From a checkpoint of a small mixture-of-experts model trained on Wikipedia: a sigmoid router, a variant of Adam for the experts.
Below are experts of layer 4 (counted from 0) of a mixture-of-experts language model. Rows are named gate (a neuron's input weights, with its number), up (a neuron's input weights, with its number), down (a neuron's output weights, with its number) and show model dimensions 128-255. Each number is 500 + 50 x the weight over its row's rms, rounded and kept within 0 to 999. Numbers have three digits each.
Before each expert's rows: a language model's description of what the expert responds to; "mostly gets" lists some tokens that are sent to it at least half of the time. This comes from a sample of Wikipedia text that the model never trained on.

# expert 61
What it handles: Attributive adjectives after the or a, such as new, former, American, local, plus suffix pieces like ing, ic, able.
mostly gets: " new", " former", " American", " local", " English", " various"
gate1:512482512485594601505523529514464442503558519538457444561429464527435453507448554530483458572459403534461477466545504579573455471421526462541505506515471505593496457448493544519431474494542429546537555493492507438508523531526478472559526453494435509470548467483543588487404471507431482431502466495473487462459540654445526466497589485445400454427452517511520504429596518505434559481516
up1:546501533510572486465509495487537506427476451487537410496539587436508475553436512515578443555413530490446465576468472512494561533524565528495458541421399512590545452426530383448496499594522539512505453458459449530488547582551411472518505476507565512447440458474469539546464466459429489532446515453445505477402425541538491460566545538634487518444504513597427536565480501536497500554499
down1:491560551535485453450397495428540504613469563525520612515473478536441555463479546573450444431436498465495531455463508456537492520504577515545553485497557553481559563450454530475532478518452629442480488532505523505483445494449577534528463551468536536594446526530424502446489584497542470426500549544595548556615538420576573522437531496463536540525478552494451484589508561578499491491465
gate2:547527476536465559372513537570447488423567511463561492485519537463486509561543461523397462541525421449537503535505513480477463509495510453552509500433453548468439420459462430441500519540472480541463454494560513467524439560489560474432484585432538512561503445557576608485481487511467492540584476445471501464543512526425546444572507496602522540378581486434539505504540506519551493395406
up2:509546567448444416542467469414531551435435450545461533467558484572480526449529498439635443439433593557549490488531568491465552536563485520404511432568478551531535582500592531519485467516470512474489463465448541474461560483476488536492450424524516544449518619491490455530517591424542446473502519537516484573500441427633435577475448492492425548587490564557484551495510553437530521575490
down2:403545558530450409505507548522454602477426433436539551522523450580491472457511413523521449505552538542580437524522402479464579395550454536472393551562435525485519496545518448562479442490481523508478488485509456545474593465477464415570424451443404546477530477490559596514567540529458510482452421444512547495552556468578468456469411407450477495533497529551507471546489431516553463449556

# expert 3
What it handles: Common male first names such as John, William, George, plus final pieces of foreign names and places like Guatem-ala, Eug-ene.
mostly gets: " John", " William", " James", " David", " Robert", " George"
gate0:411470497356501527525493450521412452580500496485510463593489546436476500535471545452411528513491515457531475499438475482485479495457644500524461513539512515521422545513426544444441484523592498515426585445484481400529515538466463364589425495493508455487518463429546493549484489436558514596493493546462508577509489475548460480514529538495586480483550512501532449553533447593388519501459
up0:611496534662548497489548597471582525476472444481467539445483375519536446463461390540625496472489583560495535466525504483494492501445499565422606464454435537560515458499526528559475514445470499527498444523455567586484468439538461576424546472543444520536479594551503557457540450547473553462492464497528538410505507582510552471473420457428469473530449502508511611519531549449605498481463
down0:541564630493547472484456470469563510483532450557451465446561418497567600479473423562462561532408532570515504553459538496544517489452513475527457490542466504500519498450461606549517457448422597557483537434547542491428519484405429492555429436559512538552541467575623471464498484504508523466478416482455497436534448449462474492515534611518524491574494478417434581510545487432559553507397
gate1:475578406516576452407485418477569490549475479490485441567458435518491488481497527542486617448477419484566457413485462516495417415554538392612531566557527521469452534438508579542572480465577458474507543553477499468487487380417455463514384488474438431487486470562460422604438528539537455482484473510444548442532576498593483450553473478401518470469512533485488560502475455451435530407480
up1:570498508453421526476500480558411395527429515479525551428449553473465554567496476450474434550565457586511553497480517486474420538422538500479429572472468454533505430426536534583477467457447483426463398505531547530530491430459628543519594473543495533425467413366494554549500432549484457455611473482464442420470437572474535540465502480531476477532555465465465388460580523590546458554519
down1:454551504472440490546474433491558547530504546464461548451501464499507556473432407540539543371548528496531477462446528534519526508554611469539514536561564490549500467466541555538514556488503587486510462556503532427397505472402491488526444516515528531458557457520504524469555465547549530484467471538466475482535605488549499435501495512508471439577601485528517493436473474487510410404517

# expert 23
What it handles: Separators in structured lists and tables, such as pipes, semicolons, colons, en dashes and line breaks between entries like "Virginia Street – Amesville".
mostly gets: ";", ");", "a;", "i;", "°W", "\":"
gate1:526457505540505517505596511536563453454455415469559483455450592464497474500478440374552596501566502455501571501421552477631629529556532494445477522527509522465470486500473487500526539500406497532530500441513499572495524539437541505521503578460492445424537505571613578468542521414472379488529481585552482436483539461453439511594496496546533599597514520497422651515509411347594533421455
up1:516535539486486444532457443502433510542530480507408489539524507566432552484568470565462417588525491622452452590549386550416503554469475439499582465495501473506556521352433549512483479510504502465483461478482460501534481463539439498532570527515549533492536485529365462552441382630530581585455483484442551494481514507563521466412462501443557470502474480539510428519488567651441449490510
down1:548473442553461398602629561419499490567487533522497459505496514558477482519482486496461560559534434408587476476518521508521523424407382464424438500492533526488522505514505482479423468467539519460490440510486457497588440516504513416546404538447426552543542452487534454536540499449487508554517524439480444562476617496478512395458563442562612483506532474516534504399333490528507467548527
gate2:530475503412549488509489470561414507422482554436520500495473476514590519453551552535603506533482520490499491584499560481501547611536449591467467499569492500493506497505550492545573464541541504510675455409451476514524383548533413532492478504382526599543449546594438467641460511491482463470571472529490513493493552433455494518548512496480472612444564471534431523518517448480406446474474
up2:520380483504518570465497502540433561513492572499434511535430549481517495405488565502509480515399522514445522498543549536527586535493459558464421503523506478507491469471535495525616481582539445503576477452506464519494399526582356474515408507426538646551509482565465427577497520456503604426440425531555516518474482501456512469583522561514450579460511535531511457549454434511428493415533
down2:505457469500590506410580481565602458517435542510514483573476494497462543513466558542434425555519596538517504450474563467417463522480481463431513442524505365377480535565574474478528482506468518368588503476526535447566421513524546478540505472390468520427558502453517490483476606493612462488533441484637284502567477518443451484468501613560512506526429469579525412582531417489499457440483

# expert 39
What it handles: Past and perfect verbs following a subject in narrative prose, such as became, played, served, has, had, died, debuted.
mostly gets: " became", " played", " has", " began", " served", " took"
gate0:522502506493523460503518496499424556529492535441517503486481443537594546530466480502536531444516531493477482521498446528564521495520537506539548487492492528476463454550545483477543492455398520479493480472441539543495545514515538603555448462466550601483531475481420409499504449469490499502541479519489623471588464592469444397575493531469632475422449497553476458511495524547525521540489
up0:531525514473467468410536444430440584475496524478538441593599456557562515511462497494571498574412442432521430553533489602502567462435470495517489601496442478487502458532516471515559402480499367375588493504421543493531502532534433466541492514474426529511487453478406460471504432511483390451522460545553468505512420536470447400563619461529478479396504460512590451493416427532484485453555
down0:501443537501487525406525533557459547533453461456492577520443488530481541499413453454508506450567574584485474562525503532522492483540531470455521531579486574463600481566395493513490456451485529580461418410533411543592496504508533567470541535491548435514588472513447504573491493421476526501471449529422468440560514500597533541482397513447538506513517539538546590504482471461522554541436
gate1:594498392504501540484540564429589577519574506471415456405552556470480481537516489485461541459514394483584471478440613510483553416511529541558461527479504478500578461529446514568498508579501493627475524541482541505541535500498458512602506554529541471508481563459414548480548522470514521474501568527439484446495532540499540569511461504574463411502516578474511568453442504493497594510532
up1:454547601496502527495541531523506443473479466515514512506442500556549498450565440543432414381471497416506549446527553519538482503519416496474534464466455407484474485544479420451435537499479533515602487507553383525517465474593538443485571597445520510494521487511584560538506596474558520530479378565589614486566596476564438435558456506497507550558514467488462525581592515439549406512466
down1:491453497579398462450484541511458535522430475461465614529509551533529465443384484490575534523521492458490414534513514455492503487502450540512480479499504526487470485471501539488544476616407585504456470435524441591464519530548529435532519570542471530554407602535433588464493498366461545558468459551499568557523584464576476491430470399503471538516488412430511447478438466447489443561346

# expert 7
What it handles: Head nouns closing names of places, events and honours, such as School, Award, Arena, Museum, Street, Cup, often in tables.
mostly gets: " School", " Award", " Tour", " Museum", " Street", " Apps"
gate0:401505445499427502538431478425576455457531378512484424545561467585528501466518490490561569551552482519515488496539564489499538468475469409625559470545621525451529564430473467387564501547545489465557508490373510459530476534522609413539404493506457481541527529555547557570586515494430493539491495449518532479507553480435469625534465494546474488391621420523510479522530501508443547429507
up0:429534445549404512525541528482560448520434396506484429536540556487515526436494552436485584543526481492509440532503503551448520468501418403536471476485655494493522473498486483438515485558503510542512605526443496423465447503517518472484474492575465537499560459402542523555464502464493542439502555548530510519542412551467518508539527588463480483492549503460524427535462476439451543513503
down0:504534439565551405509456491607486539429551549532555489444455582475478489488471543516405574498448476497526437501542494546487551428565427553569577535545563526518468507513532508414625463522520491443461462586487574542524546418551530521527583489510453435539451546482431453538517447440429579523595501454471564558490504511527495543462561419470405576521504371563500408510514461416412562459513
gate1:475503387473532527441534500493500484520396540432461509578510531526488544505451522419501490526553499477553495462435537531477505402515572524524428497530537510459450521406538491522584439579441509550469518534407489521416575509573473458515418471517390411561487473464511561455461457597539511485479549440533501447465517462469531449484548471439515469511486406483497454482527411512504478455437
up1:461468484521507508491493487503501505495518467537471564455515521530503426553533487531538451506539434453529554570507539494487488554567438446496418526553430513466540463493379541612441488508579502419446446518501497439453402482496525519499576483541467494480557545529393509435446504491479473529542475459533435501569464549551529547489430412477505550558507449457508463425553484468429446517602
down1:437500498628416578501610537494521495501439514461532475510532375516504477507596542617566509420455391458481467539574484473479438407564478552508498457472515387544508539482465503384498540480527570394650463489457513524493447489515511498487527534483487382520478429498450515563494520449500517513467501475483424478498424507517411456520512523504435509526467468633561541466593554482485475481500

# expert 25
What it handles: Closing parentheses and quotation marks, often fused with punctuation, such as ")", ").", "\",", plus list dashes and table pipes.
mostly gets: ")", "),", ").", "\n ", ");", "\"."
gate1:436406466504495524406505515539399576541516548536546505493505491469477494579458547455524445503461528518518463459466546460578470552368506422442387554524501512436551476500557406575422538434575494511426511461496444464476448522506566524576610457510479533537446545484487498496415467502471566533554484520454519526559476484384496467549465464492440592516571496559579445499476510513567456425562
up1:511446440552430557491495467515481470467411502479475471514530495374546515517508489447517408453560502625457539413486560522512448516518488469471554387475521452491526436513529410475469549469476524529428553576504477480496465609521507503499540489549545497364579486537522510430527566541557536489497515513607510547433530487472536475471460522515510589505586519546446468425414485560420470487502
down1:410455588402609544509509443614480522492515495468481427475438488435432447528429385564617482461528560495446524474473405425505404377416514545545587518480484557560543539431426452571467546491494443563537441410513462462455535412498472570484471491487488453475533576481483497543498556524481538493479524512515705555495508534531527518498501530506502537438498573511552451564510498449536509405512
gate2:606529489533587646613526581472415494513471465486463457516518579463470515462458489457491439566512490498519488494394537475438465589540501494486438566482550516507458477487540474549446490496495447511597483545450391516593474537555479551442508537594448531552479555453511541500459423574571563483486522608454526520546365495428493468541572567428612512410426404550520510502523455514446528507501
up2:459456470512535391479514512510504484546451543537457453496489418532545460551552552474538516453516474518572540569676485531552475472523560458558461474521444432476570504439478468477507541649478448508484528465507510520475558499434508529467573487377488470419538498485521468472513603544456460497492414408568466476498595424623481548462408454594462552578534542531530506573505567502468572471421
down2:491460439505517541551559544561531501346460479392488489511503562577460466514472568518615556600474430456510441517420557545560631468531578395451455544457541515519487449449472501414487489436516424462597495521397463521467510548469542523429536500607514532497496460520576471574440532558480517574520457553495539421498475438512505523511471480556496484456489465592474574367464479462531513547447

# expert 40
What it handles: Comparative and intensifying words like more, most, so, very, less, often before than, plus instrument names in album credit lists.
mostly gets: " more", " most", " high", " so", " very", "==See"
gate1:570499490534447489486589581428472462514440442461616471450532540564581482471313433450514464501517495389492557501485547512445483378486619558459523516505473500490522466567518568501491519500350519511437471504563543503608523438464522558490477414553485471494441514444447533578526491530457465490486601506460538513515566588536460577557452461504523442563382504648521545577493536500531638494454
up1:503537416565498467506456639396555553473420516519536526379610509596556442497479596424454479444544484444473478581425539484442472497442548450518483404441413547459582530544508511456473442562424494466393518570536542501604511415535512630548478483501518469466486515508432546485374427446513462437431546469511498554483600484530562547579463487554449501547494478550459586600491581508417627583486
down1:535586455529583504493437557493458523488467478506423552470442447569515463463583508417544482421544503576447531555521518457469522568525449488523513437471565538518498502432522499516546549541516524547499536546538510502490500441661457474510527469494537457494560468535480436509581434604356413515507476476513398528469507435481501506513532543505576529482586515588471451389519572511487496496526
gate2:562542557513431552528435466504463565533471453561393528613511598518451502455351507520523520469534568483448528472523515526510495527453525484576557483494615581477477540477519421502468526475517496478512475535449514437409483551446467476512546505476460472528552506559512540457465501451516570509472497494526511599506432521555512537494511499499522428416493437502451521479460479438507490502473
up2:526509535509569469482542529430459506440559490463547531498482499554462510375490506525479472599565466503475504481445623511529472508431415363519446500470548482581570529487501499535461532468443553461557466543530577559505456560584604478515380505511477480396506524455533442521554561471569547488515445489499516662454497522518533494514449446475447402505564488531486541476454530485490508512512
down2:593594425577448464479509481487491556521601559510421535455587480490419439477559468559475487461497398484562458496576585454510549446593426439523473477547550468432451492528521487558524559556514486393509456435552539446591574438515436503447531570508529487442483529464447509574623491490543489451529389551503556493452450501566537565496454578507502494441511481521554492454436431459535435473547

# expert 13
What it handles: Line-initial or sentence-initial words and list-field labels such as In, On, After, Born:, Died:, plus table-row pipes.
mostly gets: "In", "On", "|", " Born:", " In", "After"
gate2:510607502508541518479573488535561505464410515512470495519433518555528533481486516481441455504584479519565517376524435557581514406472412450510486515487523463459548575465543550514563564636607576580533463477524453530528470500519492411462506553522446466524368410524423397507446536526522509461493529451581502551493540499662496499528455403525552461589533449545571483623581536551591509457520
up2:425438445526441516441581540486456468546519498489550505483460421533476483589489477448608505452427521488424523561484476467459505532512605626483487457438540585480521505513530517504497535403439543489556587451551523479486557432513427497527529606457556494489589552451534557500562420556422459548484458511454533484503494476464607512481503604437461534524436570475458539503541552545426478534428
down2:441559462431505452446457444498514497531566470568550517542544535508481525506509546441494497444547481571472517491487467488532543489527439480413458537503502556573495497481493411584485598479498470530526442555497409537546520505568536512525492551499487514476578520399467513533513394524480586524558532487472678508498504487508533478500452433448526529571535520514506440467524517570580469500581
gate3:490473545548537537460557402558529495501422587539487603522539566485515382474535537534440428525594533515566499483511515551486457495503520499483437539459535451409454494553487490484515492587500567573451509381547483408573503508474534401470502465528501550464479485488484430514496574562515461469514634485557478481495497508525471482567485447487460549565555348598534522549487426430556525507471
up3:506457395486533424450413561440431446541584408449475478468505420534524542513508460515612510559514527461483515542559483496595489496493459520475580391522493461604516469463491480556371515433471461487508530561484478643441516554471487575487492502509490459556506528554498579494521420458418515519393414542442526470491512450519490546429444480444493588450440623468492511423464549546424475388491
down3:478551383506515471518477452393567472499485434495477467508519556552470526541496565527557473455500509483556573576519520548520517588512480458426499514605525527553528524437491396581426596476556498519528457413441443516528539415610568460535545577516496458481604489502472512478563451469401583552432511532521688525454539505482543430506573467530427568512492562498493508481494465519506534582584

# expert 18
What it handles: Possessive and article tokens before a noun in running prose, such as his, its, 's, their, the, and.
mostly gets: " his", " its", "'s", " their", " her", " His"
gate0:548497514440394498540537389454614542503532506539461447605526497472457559460581441486526497418499492561516494529481499544515526563454593499431531451550489477532415486532457566549454525449561455480524462465525507393527552518536521506532431483434476478427434486566495534457544433511498547525445398477568562481487475522492493506484461531412601483568559499570524470462498539574431577565478
up0:502515438473602486541493586456462522556512434482506442551461429553565463537410556512473500463476488512525521383538489509481490370527450531549496541499500551404458497471478448543520460479479450511532517515560514485527497377432483552434525476526500393436517458446467574548465444508520446447490593552428515506554557491556512486545472541538434523363470548449582462526491502461467464520446
down0:527486419484490500518614524537390565501479541520548482543474451491472487561566537458440480486436473546549525564606495412496565413491487488441444475544533657512559454476443489421424427584441483472503462457516530472512441480461479491521504457451464511468467561496437472517479534441499508477475427517447594510414517433479432454599563538592506434475529506409684440442556482396592451530475
gate1:503574374481560468519461483500448462483545547431556410524488545556497503432531597473558503523536456510559523426469586512535409403566636488483521548586537497465505523486454480516518533522429552529471348550501494540452433551446467445521460553445545495427655548446540525494553589527527471534486467626417512577547440488478528457541577463517419473467426429405408542470510486476582617486500
up1:541442510506400649384488509492540528551458408551483426496470461480533592511501480633447464416480547520527608523566460573475553566473471522446504536514451511535538400454473411469396443439637537470548585521400472474529444469477518483546622504518462448553458518515422518571397510539514507505475556527505555488511566563428484537577509500560509498439514544509526550505595474530530491541598
down1:480565534450401503499552495524526569454529471444512511489582435468525464452405369504486411492509440550388477553615498554523535443466517550488522590536479597489397522506464481552545437449463389505554524581453582556487422528566551524447482611471453475540413462424422461463540535515498494488478523519462543449524570608528526528528549432461545517508563546549613535522429504461422490559509

# expert 28
What it handles: Attributive adjectives after a or the, like local, public, high, national, plus inner pieces of technical or Latin words such as par-iet-al.
mostly gets: " local", " public", " high", " High", " national", " original"
gate0:570467478508591542564519547500518483406527535515587552426500538520469472553522544445519494498474463442556566496347511525498531611461461532441488485534488566526633518576437549547494469517538534464453525455495449458505484510486505418506541504479546481471515535467503452435475443459564453564587562430604480541496452418401573477542528550478401491458509481493586445530486503499381511521468
up0:566419518612584517616498539456503441433493578505437469449525527517457396451536567499465390524532535499473518464462582492465507529410481521437496501504533496517644498546488509533509540543477512479431527440562483458581463548500566497510488527450522522470529550469529505516426430436513524578455601404516435509499558445516525461559500441518479496446482468551562476578535530551448478552405
down0:485388436432550481504474468466528435533457453475494529475533573527533499466499506510573542516484480438531564466495496522552487465525542497485491497489535449445521610496511475449538468519551620501459468485492349456486443529513531470510503482501464617520524452481425471391488433483559472458577496500544440614453494551397564572511442427507474528449567513476537519586427444512495511498504
gate1:542489578461421523553453500544489613489512632556410404492513523490514530536467524527457513605401423503581460508518507491458460560500525499534497480485436505401634553451516571551488464571439507493579595424465482477527545453486518506527526550522547455493435552500483563486487530570471516530446505589404504481524558593479507473500504405501430471503440502561519507506443592587468493500420
up1:481358516499455474469433537409523511575478466471452429553478503433464563536548502584496505498575480519479466497512496574501508549481390366435457466538526480523526384559505563489485468514511518529597389576584415465456541444477512566517467552535442605518553516505543602554502531472560559420482470549476549550500492502562428516430537469420497585461522553477567499582476527491583578523432
down1:559466510467542450436425589516549531537496499495404450527569481484631578490525531551516510512496497524491566494529535584484483548647526506436558527403494415594568502499498511439499543540587574515461507607520552461555496501431464581576418507538568494429482489576555440620487589575565444599584541430504419506484554602550514488597479536480459489527539483483396430527467355551455493577503

# expert 30
What it handles: Middle or final pieces of foreign and uncommon proper names, such as -ana, -ley, -ville, -mann, -ak.
mostly gets: "ana", "ley", "ner", "ia", "ada", "ville"
gate0:464508431477527539470384555492436441536460486523466540538477441568537537466475551446453508444508534573450434499522561486536554591472465533519389436570458463505562563538416435451476415477471536532422494417560446531419484413488501496511462518539497438477467553578446523517521494451539461514485502452553478541496459563498564475499454533489458536447473457481510482465512559497448581508596
up0:454442559573453423448509529553500563538420507503434495525466494580543519476446554526533481475506505552447543560557503561575479447577493512518469482473414567488560610549538446477442550481494507486525536450495477439510529502471481484493494529470527395581536595538531501435443555592497396437511520462518524542460512509547466508488469544557379573492500585458545590459482500415464420588619
down0:526520536532575538560511487505562470549582472477516565508546599477481581526403475519549425525564542516487503473459374409519497490480457544524476424508428601443444603479538460450517362521555461482495400414494441505547427540453484489568523495507446504502537501555466437528517490484487573474490478456443466482492457555440550568531503462477532475486500493554518520430480540525546463543481
gate1:544516469533519527503529418433498510569509401431487388545479574528459532470530489499489558475570574448574505524592500466528537488549494481510492468430500396426444598473514498458512487490477528370496556512453597556464448458558478489443620499403511499501568465639505454525411569464520407587478518504477492497455529460536527533502571463537429530476468481507463500544420633512382456521493
up1:538521400576522436493510421507516494450544439546477478491440494475468547536477536517451535444535581536544454541575533420465495503447538514521485478498528568512459488450418483493486448491421518395499503484508536467501545522504476536477563561498439587459569415547496540451524558497442536552384514460447483510461558519515473501440497482393564515532368511540500490509503534556461458560462
down1:556537494550484457415440566462490504597477498414554449464452453495468514573537543458513496507502510538431490467509485458463557423583513419554500529560525524522473485558472613562604502508524474422548478576477499461541540522462513529469472528495540536458546529542447468458450527527495551612493466570588429478443497454562482483533444486543590543539500416507480497460526436609446553520404

# expert 8
What it handles: Articles and short function words starting a noun phrase after a preposition, mostly the and a, also his, her, an, is.
mostly gets: " the", " a", " an", " his", " he", "The"
gate0:493447523486541529455473556529511490474635476572523411513441471459366505369519479432512517577453524517456393506465464478489554563443639456574481436530400462483508416524501419533477479486505488477458410548454442451539561462513579440516483495371539485466524473577508503511450507482446462570498540493470492537513466511512524516515503458485491563396466614495452453582479456543543458473514
up0:536492453471508531501590569349503425397562459598548541461509436501540498443620431465514499486457497528559437449521378465496546468491521448538442547566465435499603436475420433613498550470509561498488442457552498473435438580453503517469479562487525503516541525553520452505472507441494485564490492440454583464569631576546485486482550498457562488502503483496461504562524408526526485533539
down0:494429478521576547503599421598505492462424488436510484460450545430482490498509518443527514408510577511638463466521582455414519550561528556493474500471457422386489476508454598532431517504504511552457448530451481415404500510427480509471583439516538594548584393489540481524503528458439475584507636544587557524582538509482439474483461485502498496463544403434527538575388491514566504435563
gate1:504531584520501528538364440504476392484434528482459334568514508475416479518445496441471571542532524437541508568456438546497533488459502476482500370497443459542428580536432483377542528419524483572547479551457536483523502557504427453513474560570551512579506411472509526531448488547575507413543596487423464463477474487567502456479476367492523504569457551579508507499522415551426457517455
up1:526557572484501525527520475463384498429468537460558600549493513412492496555546457447462443494451558412583470563491485448453421526495416530527588443557466448459499585512546499503573553514460515610493543505565571525502391588460457453483514505609553443646522533476520420487462506506590602435499532425450440483512483537496499438476553530502476576612542510422543560450463438454592365378534
down1:450533464540438664572446447477543519501506451503451419446484544463517450530476568498393517512549538467498458559427462457460550538470464562468504606543424384451508470544522429489512412435493527579446526547422563552395433565529515457483510472452552483614581473494481423483480571529530466539473465486517465528544547503521508517500426503454533548477516458523397533461518536561516488501599

# expert 60
What it handles: Forms of be and linking verbs right after a subject, such as was, is, be, been, became, began.
mostly gets: " was", " be", " became", " been", " is", " being"
gate0:416532541484487475532563432464481634551558508403501546575417481591463583421508491540456504408484553507648490419534548504482484543515515472485609552594513504524463435467503421601509514535546538523523594505487488514498528493544497554479412471539506503530498462565478576565494488486586484491531508513527533527430565500618413504485504493508412503409487491516539477510500425578530550491399
up0:527598505519478572448443457581502397553448594575519476454536496398525430486582534555601476505522457425500520567500524441469569408558428548547466553498514458499486490501522514488512517460414384420509497486414557499515491559519541408445562447495548516461540453481477520442482530527475554499542528524473478566433530481496528536480462426457409518467526449552499529380494543410552506456562
down0:637569425581473490425512481409474411483378536535481506511538481561466458445537518496532553457486439528514502451487505499520559479489563578585466469513423471551580449466538540485521476515433487420476584472509617466554457555467469579446547507464495471474540536504501607490519458489501401512548429507512326623594492438381533509512511500444498444478480465484491493454540615583491568469493
gate1:568485602461507491559539493494568471458475424563427506556485508447433503509459476559557541544574566418430529415447462423536421514456516553490440485517545508499485571468453519532445468549475507438529509537471477490591473590596531484514443500503540466410514546466517587427469496443427577449531535487521503538447498522459503367445521401608475511369472430488463431509492487373491573529672
up1:516437521462560444520522506502529475492537500450421494506518542523519501500520483558516483562554537416502506523531571474521531520596480528670540543401557492448573472470565508502434468527556438491523491468458523498438525591511571529406466521507562603528506546519486526463511473515447479516508450511473491619456420516492471492502478417566555596448546498493569521507456457514558565401520
down1:524457538541476524508618550492567578508469512468593534511622457597520465547532551501552548393449499412581408467361502534526530569456465449516549460518547620459600443483443493479509521451517508550513543441439457443535480511465531401512514496412464563636452498452517569485444458456589484477512373523534558603562463480545531557495539478439480477535508458517441448461487534442458446417424

# expert 48
What it handles: Past participles and main verbs after a subject or auxiliary, such as had, made, used, played, hosted, portrayed.
mostly gets: " had", " has", " became", " used", " made", " played"
gate0:429478521576524485534524486521432426520455469524624523460477457501564500521562530515525477541546426520570483503514503534502500559463464430462411453535562476516559523508415494485477507573406511570549432498543488514555503494550526527486615511532522539488567426465493468478513456471515401509554488507477409415544602435493473481451501560462557600481558539547440547413538513502607440408441
up0:556549519558505437514433452507472500499558528433457514550525529559477447562563495499498489508504526444476475513440436573449480529441426443494475512555530480506518542438480467484380537495467454538533434502480474454499424477653528564492619508592456572523518540498486484507564509492538492532526456528482459555412555501507498437427561582528549544414508493598476404498484466540520443541572
down0:463466502498519533553495505453478505586534520504520498447503607555466614481473510526494483515500529458526432573452406544537540435498565564357503484473453485521506574572483515475452507450513562535514569437422624516565477477489550527467433482502437529427482462445439502519437530497469456438699431562500515413405517495560526453440474545499506502547441505556526506554445526537435532471481
gate1:484553426505545544548526436441533476508468436569501424413535528549544585443558470520455490561434567523516467469520550479356515573549522544479461450471472508558549582530504563487590457536489602504590541460581544617548507509385455410515526448471554474415566494498461564452522619581515464493556509504451492481575556476518578590466567523454505555642485585454514492547478534518518507421574
up1:504492535479524519397430508506467549504513498465507395487579560508516514427405519528529595437460510475600515504478390571547487514487528459544575469565433497451499453459434507436484503490545495434470509478424506522478531466559495495500553444494516495442484473478494497472463548451409428507487517464465485559457525523505453423455411606426551515540467550547450560530514524561549591453575
down1:499497432447472517432579518527510514477593455457533617413509572511479505487438586508527450509454486553478493442548526392451501491503589460434479555407471534503624534578515518443481552590486434501473537455517425526594463567444504473394522511596495564449513544471433508465523590535532543448622453503524479400501506556431459573501588485510508535484404436459508507456448457505453521523423